config.toml
n_layer = 14
d_model = 96
n_experts = 64
experts_per_token = 6
d_expert = 32
d_shared_expert = 64
activation = "swiglu"
moe_layers = [1, 2, 3, 4, 5, 6, 7, 8, 9, 10, 11, 12, 13]
router_score = "sigmoid"
normalize_top_k = true
routed_scale = 2.5
balance_loss = 0.00179
balance_bias = true
init_std_router = 0.0182
lr_router = 0.00202
n_head = 3
n_kv_head = 1
head_dim = 32
vocab_size = 4487
norm = "rmsnorm"
norm_place = "pre"
norm_eps = 1e-05
positions = "rope"
rope_base = 10000.0
rope_fraction = 1.0
qk_norm = false
attn_scale = 0.177
tie_embeddings = true
parallel_block = false
init = "uniform"
init_std_qkv = 0.0471
init_std_o = 0.0471
init_std_up = 0.0471
init_std_down = 0.0289
optimizer = "cautious_adamw"
lr = 0.00152
beta1 = 0.9
beta2 = 0.99
weight_decay = 0.098
lr_head = 0.00817
warmup_steps = 248
schedule = "wsd"
decay_fraction = 0.301
decay_shape = "linear"
final_lr_fraction = 0.0
batch_tokens = [32768, 65536, 131072]
seq_len = 256
doc_mask = true
z_loss = 0.0001
train_tokens = 331900000
steps = 4564
dataset = "wikipedia_en"
Below are experts of layer 5 (counted from 0) of a mixture-of-experts language model. Rows are named router (the router's row for the expert), gate (a neuron's input weights, with its number), up (a neuron's input weights, with its number), down (a neuron's output weights, with its number) and show model dimensions 0-95. Each number is 500 + 50 x the weight over its row's rms, rounded and kept within 0 to 999. Numbers have three digits each.
After each expert's rows: "raises" lists some tokens whose logits its average output raises strongly, later layers aside; "comes after" lists some tokens at least twice as common just before its tokens as in all text. This comes from a sample of Wikipedia text that the model never trained on. Tokens count by the router's weight.

# expert 43
router:574565466529532513430481480507489449553475572604507466521553488480433448474520467494539559484639466473494514600512473503544551461548464465505424486475590483456520514483489510470485475489566550567473600517649497556540520517464439493568531590546413489441528537454451500604545522405550524553
gate0:533512604533514584490474500532524464579490504467571529506590506487485441487537507390636524429468470437489406578584549508416513494518512462539532530462541433484477557471503516438491587433410441562495463554496612529492514470462443448550546546507433409511544498494444537486413489538555503524
up0:588460492534549493545519512492448480489471607489457469432448596389471526450519458503516585531537418499511542530542471483463561397513417518509508567505498472409564451486598583510505497493568537587495421531565618542563395467476536474504555574478451490509474535461539493531446569525488489555
down0:415502565454540425531498477568572529558551514516459474545538512552456445427506380457468553473527497419460576470442452585497589402473501462460498473416542539484598494518507414479575480444511475494520498570564510486458572565564581540572536495481459514414456480463528574533497524426557508546
gate1:462475482592467493525453462454598472445519586478482482441436524488538476514523407618404451622529562434519602491496512498464468504458494442513468509509598522495503524538509535434531512521469597474524487518524464524562446471547551499547388502543485404512540496385518552527376454493508479528
up1:423425478569584541421476505463496458528438459383459436475451437552511478550495525484494428574512547471490428536526547483568531449445506507536502583447459420386432529453460398531524479571543470541489504371479515502439491446487505555409518422521580600492488470508520478531515497532502558497
down1:463534566466509564439531500560577580489439451493502448486522469483513423531476467538493550474455539559587495494458570450594459463574523510532472453413530445380525486512532551500499523453407441563545540399498471512481378573558516464505489547504498494339477508501490525487522443423493427453
gate2:502476488572620517401506341605487529472508485451469539461605470466426478455550516549518435485514444411502440472525513553513521488500557526469567457604538458537534553451395520479438573559492461527484470478528565439493509522532443480456522450533487551499505513531448523521497442636545509524
up2:453502491480466444544527563409478505438542487492494472493476585561434523600484487531571419512486557561540415504510472447505455372493567496453506515518484610465422558605517562496565475534453546497514561540472584510474579539407524466536452508481499436433527468467386411519473500465475424506
down2:526490484473411598560554516485485473568404461507514455443398500496524478456474524527426469454519522409465530428431562423456413563453475469492499460498499471486560528525478464488424493511482470481560446504518493499508517484430305581596484546519429521572484527524514493411550489530550571546
gate3:512479527583512485517508422527567508451467534515564521422562445369480513445424443556507483518493550471531457534492488510487502515533467541482475476529416428461479539526423435416535495440462461593555470572451469552625546524521468496491498609503493614488516609512570510519476568513602491426
up3:535423547446512505496576579442559561471536608520572515445446477510533604569486493480471509451490478613486568493447495512573470491561507478540468554431484466501506491416489510444530448516537541461487412414567452555584477463480518515566546566515531528581432460418567521522482460597471550592
down3:468505524478498491517462515517576416504457520444523523520436474511490502450482563593516555515465397543546451542544477428437570574514382542477564455510531410385441420468401480486566562420447560433473518437409473462470438532546441489483479475469443542598481519482476494575488512515527438450
gate4:457526455526508504492480446539464600461488463451441497317491495468491487391524435493405498488549445568520443620563480473557476447513529531472510568523589522548379471469501410443551427525478502522425507505528492517467462486464477549483481592548522459500540552462409515489461533560541445502
up4:561571550535492492509509459506555592540451425578506546509551519581514599512483519456486547407493548487548462521484495564418516558473530539437486563570389567466512467418564510533561500414519547528498533624500414511539513557433514550436553479525444449509456489471508492589414554498590501520
down4:533564544494517561454490464410458511563434494508424537609503459485499545483515506536545433538477498578529429486604550578488486573490403514495549461567452515561583527582523574537416503484552490531520542532556446469459490439423421479454565491525556561444407524531540604508483516521522535592
gate5:573550358489532555574526427500458495345509519551439485552464475510541565454397434609458440465525522546476512490450505418494596391578481536495552470479513500548459464506481457498543514503448467556454493576469540547483505485514432476520454537456521573469456564549463439519470530501494541428
up5:556560497455482497521508555569554438560493493520416487529584443572394479587474448641470497594454504473473607432442498483523545491535439490525569495460543516536595439491438474458453506469468467511526517487478510513396442540441563550567451446518540502473583571481514501493516524412414509460
down5:509562497503436620536553498491478492481473519385511493561454439527546470503458437557571548467455491509473389572416538500510558470504475503559467533401461512471529437581450530486451436549473471517570480537437503574427488468452443447581585486518528571625489486470502509468386501529572535481
gate6:435592429494473579464455582527466476435386564501513506587431504460550561488557517562476464477499487474490490613429494505585524443486584454472536494509497467446497460479535516595587450568496545537470522574585510520508411490489479466528488592475504526491532571465574490546537483599430507591
up6:439571393400511507547436431611500458476527519507575462613437459502590535478542507503463488499446470414421554537527473547522549467451530418428551469413495515410572450462484462483478499530534506480456538505484421485525489515470520456514490596522548491445529519485577463576586417500482585488
down6:420520506546502614417558421560453509423506447473487506524430479522501528497589566524486492502456404550531480475506474538496535501587500586519429480608499416548520564580480470556518500466493574544586489598487640511426488519493404475567520524513514457476540483522561554506549464533538542547
gate7:546434545544496486465507442554413535432427447511559521475494435377430574595440529415508515443493518515598475505472583470483594457407520509632480502490529424486544478564497469493510495509543471526454509589486455474524441517422430521480559485524465573512552542522556511533525412526453572504
up7:482500415526436525500460479627495483521448412591474544518450475486506529476584523502457468421352533547422569352498511582471519540526524535414489513491461451561517457545470506518498502526421518560508481489504569430484489491480588567484504520524509566519483438551471498528454505383528560574
down7:462552536570526462476537460476328502542585502510551495471494501519532578491527540490474523380368479503513501527546476503514434512560584512400451427500465516517532474567506504510520499450573531514549541515559561510473527482559633578502478466444511522435492507500393431482505513453546605467
raises: " building", "ster", "st"
comes after: " ", " |", "\n", ".", ")", " ("

# expert 39
router:611575479466522508441522439566500516562377510501497491500554458434461433534449503487526427507566527491548530527489513447533581546444489514427471444529580515493487460485471473521390471549463506533544476481528456491574477451430396536560557525416440496530561452423398516600523445436502408520
gate0:513522364597505589524436452517513417552490493509446544473518520422559526488506567539501582536569423544498508439511478467548500471437543509588498507644497428531507580347478475457427536465416515518481505523532530488462499508515496493550483517441446525549584548490524485395494539520525474560
up0:534458536450573535438594462603551555489472553515603581488501454485557391512470499511500463510458528542578518473455464412534598535467519488592496510495495466480556414442491383415479531500507408517478543529539526470436487481456542532439522562449503530521577478526476437536467590472612482522
down0:558589529447480452504511507456546544518510465587476595539491509495532581531482459446615595532518454513512415584529494573456488517485515465540437554612434399515464426500546444430481593559533529487479481536525594541493447497533495572609455491499451552542548390532492502443506481478526468508
gate1:369578467464483422531573500503524469545453449474415529352545543478546569479544397519419466507529447577424489495498439504466502557488488550485479385528392494548478462469551472497568491484460476495521463553538536448485434385521514491590539536474494462475537526491515517483474507540436423437
up1:562518612401436520476526478573484481542514504479556524517451550449462513468488547554445498475469514418458522586484422523549494496516519442483471429472435607541493440463446485528610445555527507509505482432424451438522454459518438508375436563548521397472431433565497436459468561517473566501
down1:513544480542520581414492584543547554534559468519519476431474452592511544597482370506520528455558550487557438496521476529444489492501551433448513392483490409472504389455515477455509447506453430425447494458472460487485474488542462549579449511610540501461436453568414499548546559499485516571
gate2:432542499496450445453534507519482435466473581482516460423538463487521500498540494584467504519448514477477467535444390509517534408428478469478468476384575519500483429597567417392537465524467484452483558374478497533597450490532538543521527501535481539463608527391506524516471535551605457505
up2:531486472543514483440450473423417508472463536504508459408431432629581488468477499475550544482487500447483518426508557556542466442445540416462505542464518613447509520488448540496378520551531491565496488542519488477467461550388485465499438484476405472539388422614538466461523469481475561530
down2:407533450488494538474403511477470489573467596514552444524484484411525525428488439501548493481433553455507542540515451432608545413516537523522553501538447493558464454562493418421521528558543561552532450539464555607507540467566547440474554510418472429445567434557457498548432520573464547482
gate3:499495549390551465379550501526551537488466546511536478475519497443410459471500482406490545464499441526510415612495493492513525648464429515587526551499476460578491565428475555524472520582476564558531566560519492466577489416432520550568461432477492424532527551523517516537453446516509435519
up3:522450416509456474495463612493577431579468416480505547524535623491519505514527563467552520525521541532503563507520441565519532536493520500556458439535552374533430509502499421450502486425617494597492467473509489443482490548582590458522483523431528450531525533487514505478460640487512452579
down3:530553560608559441462554566502601515463505510523533482440514519594579509468496522524556527511448553393525479465484579481549549487489492359530535411529489595550515514563498389536509516508441580549468496550470573520537545433473503574495496523476513473452494380546485504553488397508539489463
gate4:565525462554548630425521471414548423488496468498477454507488577513539573539494459439565424421543514505401577542517514470584473508519521533555450508519520539492522527411469454434487461455459544454432420609526388461612529478531529439534560501543561480562490496488527498487556462455485560534
up4:536418449553566549531497553453440495427418490542491428579541568523514462543392542531548479489463547484523507514470489500499449508414549455360486518453485528528445430581511531505432516435483488536493494587466452487482402550489450463522500436491578504513524501482545517440439351594539451451
down4:499551511509445496529531490563545482531549568431489493500432522527494446547567451455456495440409594556394451530447607550468496527585496519566428527494472420459487460448491447493532496621515571517523539558538528521509543515479483513519482457490471529627465482485485460622544521529495640575
gate5:563593483620524474420541524552448535544481586484592545501426497546510495510441518546514536484512550504474630554505534519498483535482460488511508503490470492483506479575580490488496438536530499513464640471495482490559599463462437584573554442511468552483609480409379455459523458531560502480
up5:528491535431494455575540487550592612466453490530498479540468526470447403458470480525584409497512536539555529494510429445410442498447565481563559567521507480425582429530358539544588477497493492517545412589525545498441501496560494492425523549546467536563486582546472532517509548461498509557
down5:497480440445483488485473451488599474487532455549441453521568523489440443423496378441593470526503404478455473442494482542519424467365533555531528468481558484401543574584480510502398474505442463555482474477538447441439497509487395543478476587411475493541469522583538539495519500457542455486
gate6:515554517427518460462467534437541547472499523520493539400427552405588428510451545537589394527528471534475471547479406496544582549536564536607525490450518482513520526472508458504516502498414402448512507547521580502518434475546512505536631464341476458437468541487502528486533482471473511532
up6:538487474516561498444542434597448493461493428492600556578481482671460557394528503438501531473561440484473493457519560430501471487476512532499491468429485563448448509454405485552532423490538511577569578570447452462432556494486468543477461476603504481539588495518549522464508481428499468478
down6:549576560541423512517456547509522559528500434512474478471428504577555463428502462485516523478604589516542492464511441500645462465498544409568475526562544411432445523580403470624539537576538501522522472498535544533483450498490503482454544476517503467494521471409523481556539574402485569534
gate7:408471508437462390491498504539547543532506483535525532541429561515486490516462504502429609460544522537481562640566510500551514638374531477460559543439525384487477528440527431546487437580530516559541490439541502452567555486479438558474452475458470512534556481553453540472491511480485528444
up7:553459445495460525466563481504477511476538467469606588545473494613507447422502430445429510436551485440483561447513584496521521454539446501549430461398476527441434493442496413393570493543467479479555516513537555483445460527540566559498490526544532405423518534457570547478501424526526472607
down7:477496510563532448454458499601515527494568527544443450423459478514547357478532472478432449456478562464444476433433490498483466408586550490463420476473520409563452551521526490425481504490469479613510490494484546565497550417551578515532567493541476461384588480426501502570525468470530537554
raises: "van", "ves", "ility", "as"
comes after: " C", " T", " M", ":", " the", " H"

# expert 12
router:606517455499538581470483454496462484503478512531614453590579535425498409518516543499528524490573516470527529573536408399528454447466513486473410447514606453424480583476529479495508476492509504554502445454597556501561565404499402525583488516431479505560507553406496559512528501502499477471
gate0:628449491492572496501430521482453506492503465504545530467499472444456449546472528551541473435538529466533585377444543601451541516466400565515546392465605529516460509481527565537433506402518457529514447548532452482490493433505470503503535613582527578468523532434574469453537542482491469436
up0:380513442533527452580479569457552507459460522521499448436575496567523505498457507517503528404462467510512491480415427528536610487462502502538516538462491493548491493409425389532519484508464474510488467435509399591472504515427569476567495336469499526527470574460469544556453427564436507516
down0:555550499474420525559496491533548517515454553432444490522428596482447536442505484461491353413586555391503459451473503566473473447500480497527484548512612480481446519551498505477411497446510509542410568565551490480545547500528542440457416541550509514532549443493545479394525520534493502621
gate1:486520467482642599523475438472548463494534517519488432543493452520625443444489490578535566465484521485506515434397470540467580529459572605551483422407561520588503481460494494503456510609472518482559464488531537518465486443498455497527492391421447443531538446533481433489506539507582498462
up1:600458500520676482596461462562428490516470607479469580557471579574503495428586460467517521531489550453514488472492483443519468457477551606498495516486430428559495438476499485474477479500503490490496520608574550498574557554540473573477499468429489474525588505488459515400493518546488530559
down1:480460583393446578412490551502477384471486536508441499520538468519478495513534529493538526456453495578553472439487510439528543485559562614585409579562520492457460444541501440534543518461414581466582528556603569454496539444542505452506463438504550493528520529498560529478530607558486489542
gate2:530412466425450515520583456538451509456575537531412485473561487517562587545449538469522505469472516441427491496494479442516493546583531415488497429608635524461546472539403503503465551470406555406547491526515538488443469543519474453481480500562409514483519535495522570484576524562525468391
up2:562582457531538454523515526377521458504495512566451506431570388468546548520448463549557441589483479579485412479531541520444583592530506447533442472427484469493544520538429449469513533442522535478521485466467443555442590575426507416539548524520417462513501467401474566478494541461440500465
down2:581586435538537506521525455435444528544425456523530501472533595549470524401509539454422561559487466532477552505482558506480553471469481549549461486468461551478560565598549484425410506480510426558552526520501478481609537466536554491583502635532588524499563493499568462535508556405450507538
gate3:531613486527598568435491424448472509506443525508538504536477529581556441500452522485459414542458481424480507605409519455532492480602540538524471413489576405455476547462475437434424498499436478578481455482524396448489454437545452460549436578477478499467516535527468577491500451543477565509
up3:502586426521582583434589511458470532582481483498478457551472571445550529562459409500608460484445571469474564505397475506496474548461438454473523413523514486464460560580464437550486476491513470473482458456489429466465477483514450495526395553425519511474408493582525605459505437580500528521
down3:494429562504501472551520537529532604456453489434531457604542487457520554486472517456482516505506504409541493524481460456549479531581533487584417432524496546566531458572466464517529439504435565524504568688516542396519514553480551418458383492495445529492554426525540490445470480551488471497
gate4:569446407419528510488396573517498471467559547513519559554533486537471504499519523575579508427515517422541482517520450512510528450420474535530548484418572585540473512525591496427518592511441578491478472544530531461541452481549489577543534572408508462621481581492539538476582497407481557487
up4:427486566507528454417538503538481495487516493501481348443483492476468526503412443501513493529447540589474574532535525497614500611456439487383512535567458638499501458541493570462499471539501515483474513560440502443495419496454444499509518463431535481426459437523455453416419489551428534492
down4:565477538450431532462546571530604463500433553539532505529569502485393409477388433478492487492509486517611560530416442506478537492523490409445479503449530528506466501484445459461500444409607469443430457557467504401510444495479484426491493556489508491544483602541460571409518488498571492500
gate5:600560549448566487502469528580525515525478479535577564495482498500499499456544570435520567482540536522512423536469471501509557550529499490467499489526521512417538440421527557457448515535510529495501530419487589524523387437344431546471544571547460535542502422371386550560488477511456479467
up5:541554581476426529629527483432448473516483589480476577406533479514457512507521461463554465518544468532499440404417409489570460425429494543571524571536475451503430530465392475473498504505560432601499486471454447464474537624531509561545459457513504493512536503525492470536462541395513487547
down5:531465497467416500591529557417434470562503425542470529445504497466513529507433420433546438449518533464493465488567488472508593616547520485562472482466519547470590555452482529524504468439444499563422452557553570432426466416513596574478572412490525477482540486537461446434515555474467424455
gate6:586438526506506501476425487519593470377454542448534525449550542454513473550494441554491500534535440519571503554490440452611582434439453473495399556520500386558499463509510438507475523464445539637452521514554457431469531526487522509418533515499501476500441457460480510552500420537518419595
up6:516649455494395431535495433612511425542547547500497429523443515502539483498463448399448517556445506532518418535527431471505512574451430482505572554499468523542555437511477507528499481470508539516554509565503497475465378418407464531498517504418491491555531518601457590532499485433446533527
down6:558510527529534463530518546432483462474487562606456488503517404468484455487523483503562457590524560476532509573500535434519522568424552480462443538451455483468487555550512532566524511569438529508542417499469473554463481566521543458505442496522375497565496412526435460297498495523493524593
gate7:554515444457516483489535373520533521600557545525470483578513527424490574533410501514479437501475436440472536520443495479475460427504447411563414418458479539541523480486522535455515479482425431454454535558476440499475503424481522549591555495561516505472472484479434582427478405531508505349
up7:419509454457535444530392466550448422506487525523530563493462497493561444485464499539412531495508513538449433514571437502464492396497499578470483463408484485512564429510584452503479374503425572497563507427450544467522494456521442429592419452526525548531440474548446460534470436405463481438
down7:444457516479426511591515458436502447580520553484468468458491490450445520453480495513498496426552459605479432460492557485437424477455419486484536361543476529525546502513457581508469477514539443421535515584511385505512522507514405575518510522526484549558484530585493504556590612548598532476
raises: "ity", "es", "iven"
comes after: " (", " F", " \"", " D", "-", " L"

# expert 29
router:550617444527575619437491404523465540558512504580517478564530523493390431433530448507465468444537522457599360549475509479523513530455527494422484476515546520464593552477524492532532503462511506474468527494569463545574466439437541465573546521434435574495519517457404545562487477493486526483
gate0:522525546472557501539485469517504522415510566505454486521557508451456420474512509543505498467514510517459405485510555552439488528558497556476577376498530499531446514435511506507552412610457437500419524547511336449425526502612456430555525393476476540465495574483521534508567462464452454424
up0:467481448491504482416483433555561508534437549450604532541391368548529494455486494468529493510437621497549474501493465464481567509557544556515452495559533434422486466529500471473470555549560437524470382476431521401587566533556481503540567509524471513524434558479524464519480599476535546440
down0:468486472590487479401482559459547435419523463508554450512494447471570487425470592522557536472441479540480478543539483485495424641469488582435530521515474486477506480451511478471537514450520525523511477556522461422454640563478506585493423429552497481496604535370483505466496549489411547517
gate1:504514560535445511461426525540526533491561463514502560479499448420609637501481567397544507551525506513476477576516454517522433488428473443516464565479459510545497497546558398484520536554415453440529530539527479414641462485437510507517475421453414530458645531484534518511544486515493490516
up1:442555551520527528424385551588501548511482524474542513409493509423575556568442494451486570498500605530512463502464467499444457469483531504511522499397464533390537510583506422454581511479569589363536526600476540502544486516475530507522399539480465476539559514426464472510493508508505534565
down1:568565499570483510533523393417435617542455493395466501518542496510472506457490452578546529516524463485527557498545520509488499456470453355562553481473473607526510523480478536559519492538453532361436537502475490591492524532493410443484428456453473437568517550526510511561467507436418556524
gate2:465513489497513496549417546519410466426451510571503437549608563442524487469526546486591454496555432516459513513548547456540582580476545578483553445547495594481533542432467500444466508451426537510474449568462564592553536500469434624523468457581458540474521447459455492502581418546488522519
up2:507532475537505369478489509467543549557570471550612489479442574439438451553570489526582529494484497445501533544552540527457481579450581431489446534405541554491507510526560547466467477519532556463446564504423543500507482561439403569512421592515555432444516560565487606536470465503513501456
down2:479465486450481551462515552479562440513485498430353473440518427520490482507393569552513596536482562509532548416539471450579576510536471528484463514484484424559421490521471507506544480506551500526486448539555441416451544492590448478410552574430477589533539453430534498504559496605546448498
gate3:465522456487557603521546511506595493541445466556469534446444497443497542572556475427458540544425468509395607564488467432407528515477553549515502478485518397498525562563527529528486540550487434531504488495569488579612532442477446591529501505634539471452502463520480468431536469447526502430
up3:525385470458394433484560484490553413568499522468523525423522451495472499554518532472542425472511452500483484549468480585465560434518334530415506489566559548544537400486455440462455510488520536515487475468523574477486435455474428548421460580486484423555525451523450550501465559471474425461
down3:519435534571436596459534563526429571575478429473404557530480528524498511520502478560487476497507514518596567447579588515441578511510511492542472358490487467532524459479462478555531550497543526515507505568462439592449589456382526565537460520503486436572504471525506454487568484421456458569
gate4:443532468558515597457445509498488476486569547505529536410479418510544575470454485543516500508435483382454622379521544488527513479569483530442552499539527528505486497477644502483462516532565450541504531493563505489505437455456527446440514524492540457470611486509535541352504505513578486416
up4:496519419495417441464503553562504481482401516518397470609472599487426556609527486435586532549493549510465523541519478479402426539450558487515443439507497520464473506555403509471548521611569501475419528553502553492443567544581465511486562514434455463501477481483429471513487507449472481579
down4:529475422569587455480480505424532573582470430457509533508600566506567508471568468461531496484520503444453535521453587490514454468514506499470499466515441447545507507458512519578423459467551446460473519526422525448502405500452407507528587534533478499557551571443479597565604485540488390603
gate5:586433445595545510452527468535595477565577488487547508494522469476496451573522577559440484447483521524564525525617507503506546469447541533480385463561502501474471543525462540511503467507590572553463659474515518576558557534482476546492479536539450523484481534456553495477449465517437355527
up5:447493436387431493521530563569504472509505520474398554572459496503469497557480503517495549433490500453422541553508472501395458590463470480518562520516561486515582462578605553501456513578447579532488499620436547571460483465475410528504497586495566494453476478516416538538536557486455501594
down5:482460559447440433484408546535454489457504488661534471518575534542550535529485470544450499652518587570484575537456471460561551468455520502490515480461488505459450466465511479491423580484479384496492471394580516466446483496529541500516418512502433494406474441508510519533564574435511537490
gate6:440543537479430495508503491485495516472512475514560507480503572509542451548561529470514446467516567478510399512492482455609531514538369491523456488477559542504484410566617475507451620518487507509424565480535608515611523466466480443531461471527534513520407483478423469474555549475418628447
up6:544493525529439469423536441395487523511450562464482431445493553524524559450399517515488468524540495557548531579637521556382600546539484490506527561502408465454480569463468502510487513470478468514508490471527387447407439545538434492475588571528521455519527531499502420516434422484542433497
down6:502565462489470595501456506522514473557548537432592476480489484503461391475421494514566473396425532638604554529496511532495442534431514549453518538500483468563476474409441594451514434422484558519478555531505515571542493399442435503531539487491504536474462567565467485498588527496422540501
gate7:539541543529474583554482486521567451533522555540392608482451507450542518559394467479516448546456517504490418504567483512563460445506517468490536454520562627557465524446472424428508518545537555517508474453495480496483441452504466431572475465476559524536529345405449416422514470536486518458
up7:483464518542570438571580382453473563438521460464468470515530426465540478437500516522471527476530590506555457560455579571567477518437537524489507586525484472510524568376446486531535433463466465421498506460565506436486565562472476547497501421503477561570493616582468582518546446477501420491
down7:441475556588454435434482377443541449467429491438504484480496468477512399520452651498563485479492456492547525496560530473388440468485480537519515472532530522483517424544604454466490492491479493528465432432559477479429454414538611430420517416514521455514540497447445519474463459516465531448
raises: "f", "qu", "c", "p"
comes after: "\n", " P", " (", " S", " \"", "-"

# expert 37
router:529471500502527538483468407457457488477442534633503521488548505481480523492454501428503522562518546492583509496473466440568607499412506516444441481575533469571519538498529540455498602528555581486462462510609498483558475431488416458536526576434440475439550457430384551511560437513457557581
gate0:530493491382373536532481525525496470501481463490478460349530461513599400484452504560414449534482516529544522494492555507503503491515407501498418527462576485455610444537445429508594438531502482512511495435531586486526579478486453485518454568458484538476573577446477540516465449544460429548
up0:470522500461469514619546610498422451451619549498483550382442500408590451498488459506485459573485498537450549488579557452537540532559439630490457545561527512406508534438490489478523430493531436522566471487524482469498456477478428458480432514545524614549471546517475518549500449525500473505
down0:479449533559563460464467520495568548542556519470585503541586450475516471490565456569462400544458466490548407416527456487439464497584513479471430513534460517533404454472429463472492493524488455598474546611601598534481517497476505455502479430414572434494554550449537481560443496458568453481
gate1:499530503478525486463481441477447493487491435506530508545505516490492434605468453455450511524501417466544460616572567433517443506500329473550509432512579500568358539424474504489539457426548480515447519523590512392598530468489491526500465537525489556526476551426553507492526444466477429531
up1:568461536523482535576482421493511540434485533440544562600585430488512513504515503520575462563460431508517469635565576477600499528515473461508483425524533559625415485459548542455506464508478502500471524504552533547589592470491454508444534508576562503427486447431556457468561427516532450493
down1:505519526501528495619508398453453476573431530405483539528504565564493497543672562501517563489438420486459508509467482447517461563502496546543543539513500608474520541568471549519541532482510490492534422428434598489487509522482536471456503471537457480479455492471385602460572457495459467411
gate2:517524497527450491530451535557374561532476535493561500401509574429463509571486503557443497429469454522529455499505512446547543446559394588579495492530518583518564451546624504547528601451529455473503565549573433531486520433527470496555502569414458542530531520502529577564467430469502547474
up2:505462473481416452485448486518418551465501508504554541433498561430588512467573546535464516535541536448532444520449503479447546424452474502536559573473484489461688541430546453490490416486591545486401518577505436472553525421504491457456508565488499525526532558456557470495424417586493476509
down2:608395533525569550514476543427490539558506569458480521515614465527602548453499463484483474602509508524576486514472506484466526462478460431488498525421501525571457553471525361507538460510468460457512451522419592551466552505535478558399492524463574432481465624525544519519489555570499496479
gate3:491556533529594498452468538499549417479583501474530527547501482465510502617476460503393508439526473500530453594466470485447563475351406457503469470437434447483453479421403549539546457589532578482558566531475438492459448562548496557520485509495449496513452461504471531443581415538523471478
up3:458492520533567516536440581463557434503470626566540462563404538542460448427508537520451532485439540503530492515471516462544492529458536442560426476548479516477463557460532572516528542507497524419515639614496391504440579505544541435528531502528493495386478426495442550440521534532458558528
down3:541490523493457620543538474512472539503399550441405494533432516554479463486507551447401523468530426415426569494467547578545387469528481552561574521511583515484555593475580435518444455525499463610460498470518462528528585496488469552448467484470498560454587506509457485501485510461527540411
gate4:545489510383558644528550515412546445582519486434512500519500549507439512489511512506384469468539500500476466443405538526526473636499445483421438459482531487577535478455597523455460464503500517505483444549539422459578569526514430507439583482503563453482508457433466460529486502542526512592
up4:431531513520567471423498565508459481557418505511465488463481434453613451553449471478428528498446490495523441592476522475453407511524458498478554532457481472528513523446427466455530398566568518569496601491419479487467501567500419433523481377502451493501462447502496473439543400583406504444
down4:486525402517550576489502499500448431547542530496463428504550537460507515475571480439557497504447548492435454619521533555539427569451551474494491515503429487525612543543647563386517468464484593494531539492565391514601504537522538522437457544521480582549507490532498475487522580532537468479
gate5:492537518522452449452391517475452549496497450493434452403448578369505419583528434503504512551503456504513428505435470519566495500492505497351561528519461605527566520479470526523463439550536567532458564530462382529480427510449496508485425491425449473530527492458506550482480512489471524387
up5:523495500509505450491351471467446489502427464536495465404512648435528492442449485520536468505500561529509454470368455553590549449479579428443531625443408545599461458452494551489478450600534506475436525497501516486482466545474469467480485463423527507502543531478465469559490521527472489552
down5:481540521475541488460536501503549572472447481576514485498532540577565554527545449490469467551432577557434492499570492564452427530482539556460467497478451496519497481518491585510512426573581492506531449615339558565441517486423565405494501524513435563587483550537540421457447423517459539515
gate6:655562503551468567471533497588569576514580534532461548534580494477539489517510533426531471485470486532484433515481515396581513447480527516537473540531435528537494488447407473528555562626522523496465517552619477469505490450500579512498517543521464567470497484429419559438491438569513492597
up6:501504414446547481417493481536420438421522442501380506512466475522520523490499544462496499481562531508432477545581437513484476613466607516556489456533435591430406533568455451458496432534556500531470499520491485496576517476533600560522444368554519540511446582526411533462492523484453507485
down6:516617503504645474491550571487607592490606435514577512512473479508488502469536462607483548476494516529484499523509411472470509490434508500482471486573537577499432579492393446486592509468513562544402488433535537452467546449510458490486449519539388480477485422418505536443510508506512519483
gate7:536536512497494457576397506479508527480546553460391532619539541521476495447485468588414421546497559446448533483517465498439500587541531429544483473543591576505534511561493453455514497488430557487492444417565429594499557387509485573490447541537503599432471522408485505474500454526495498510
up7:374519498439450456544529476480484428480607540500444489461526597507553458517506426595513443473509543475476500444583578589428519544430503530505455490479562459504512469471491411466547591587426600536543470399428517560428497482520410464529455536513493455471487538496540478488519502560494529419
down7:523464461480474484442342426550520517495440529542487526454441575477456506445461542407478522535584524485534475533443478547462507514516462474590476434408469501490449577520549506453455476434455498399497522583518411532502494461499661480485538471512597537406489507473604507533532488524515544528
raises: "ulture", "ourn", "ingu"
comes after: " ", "1", "2", "3", "4", "5"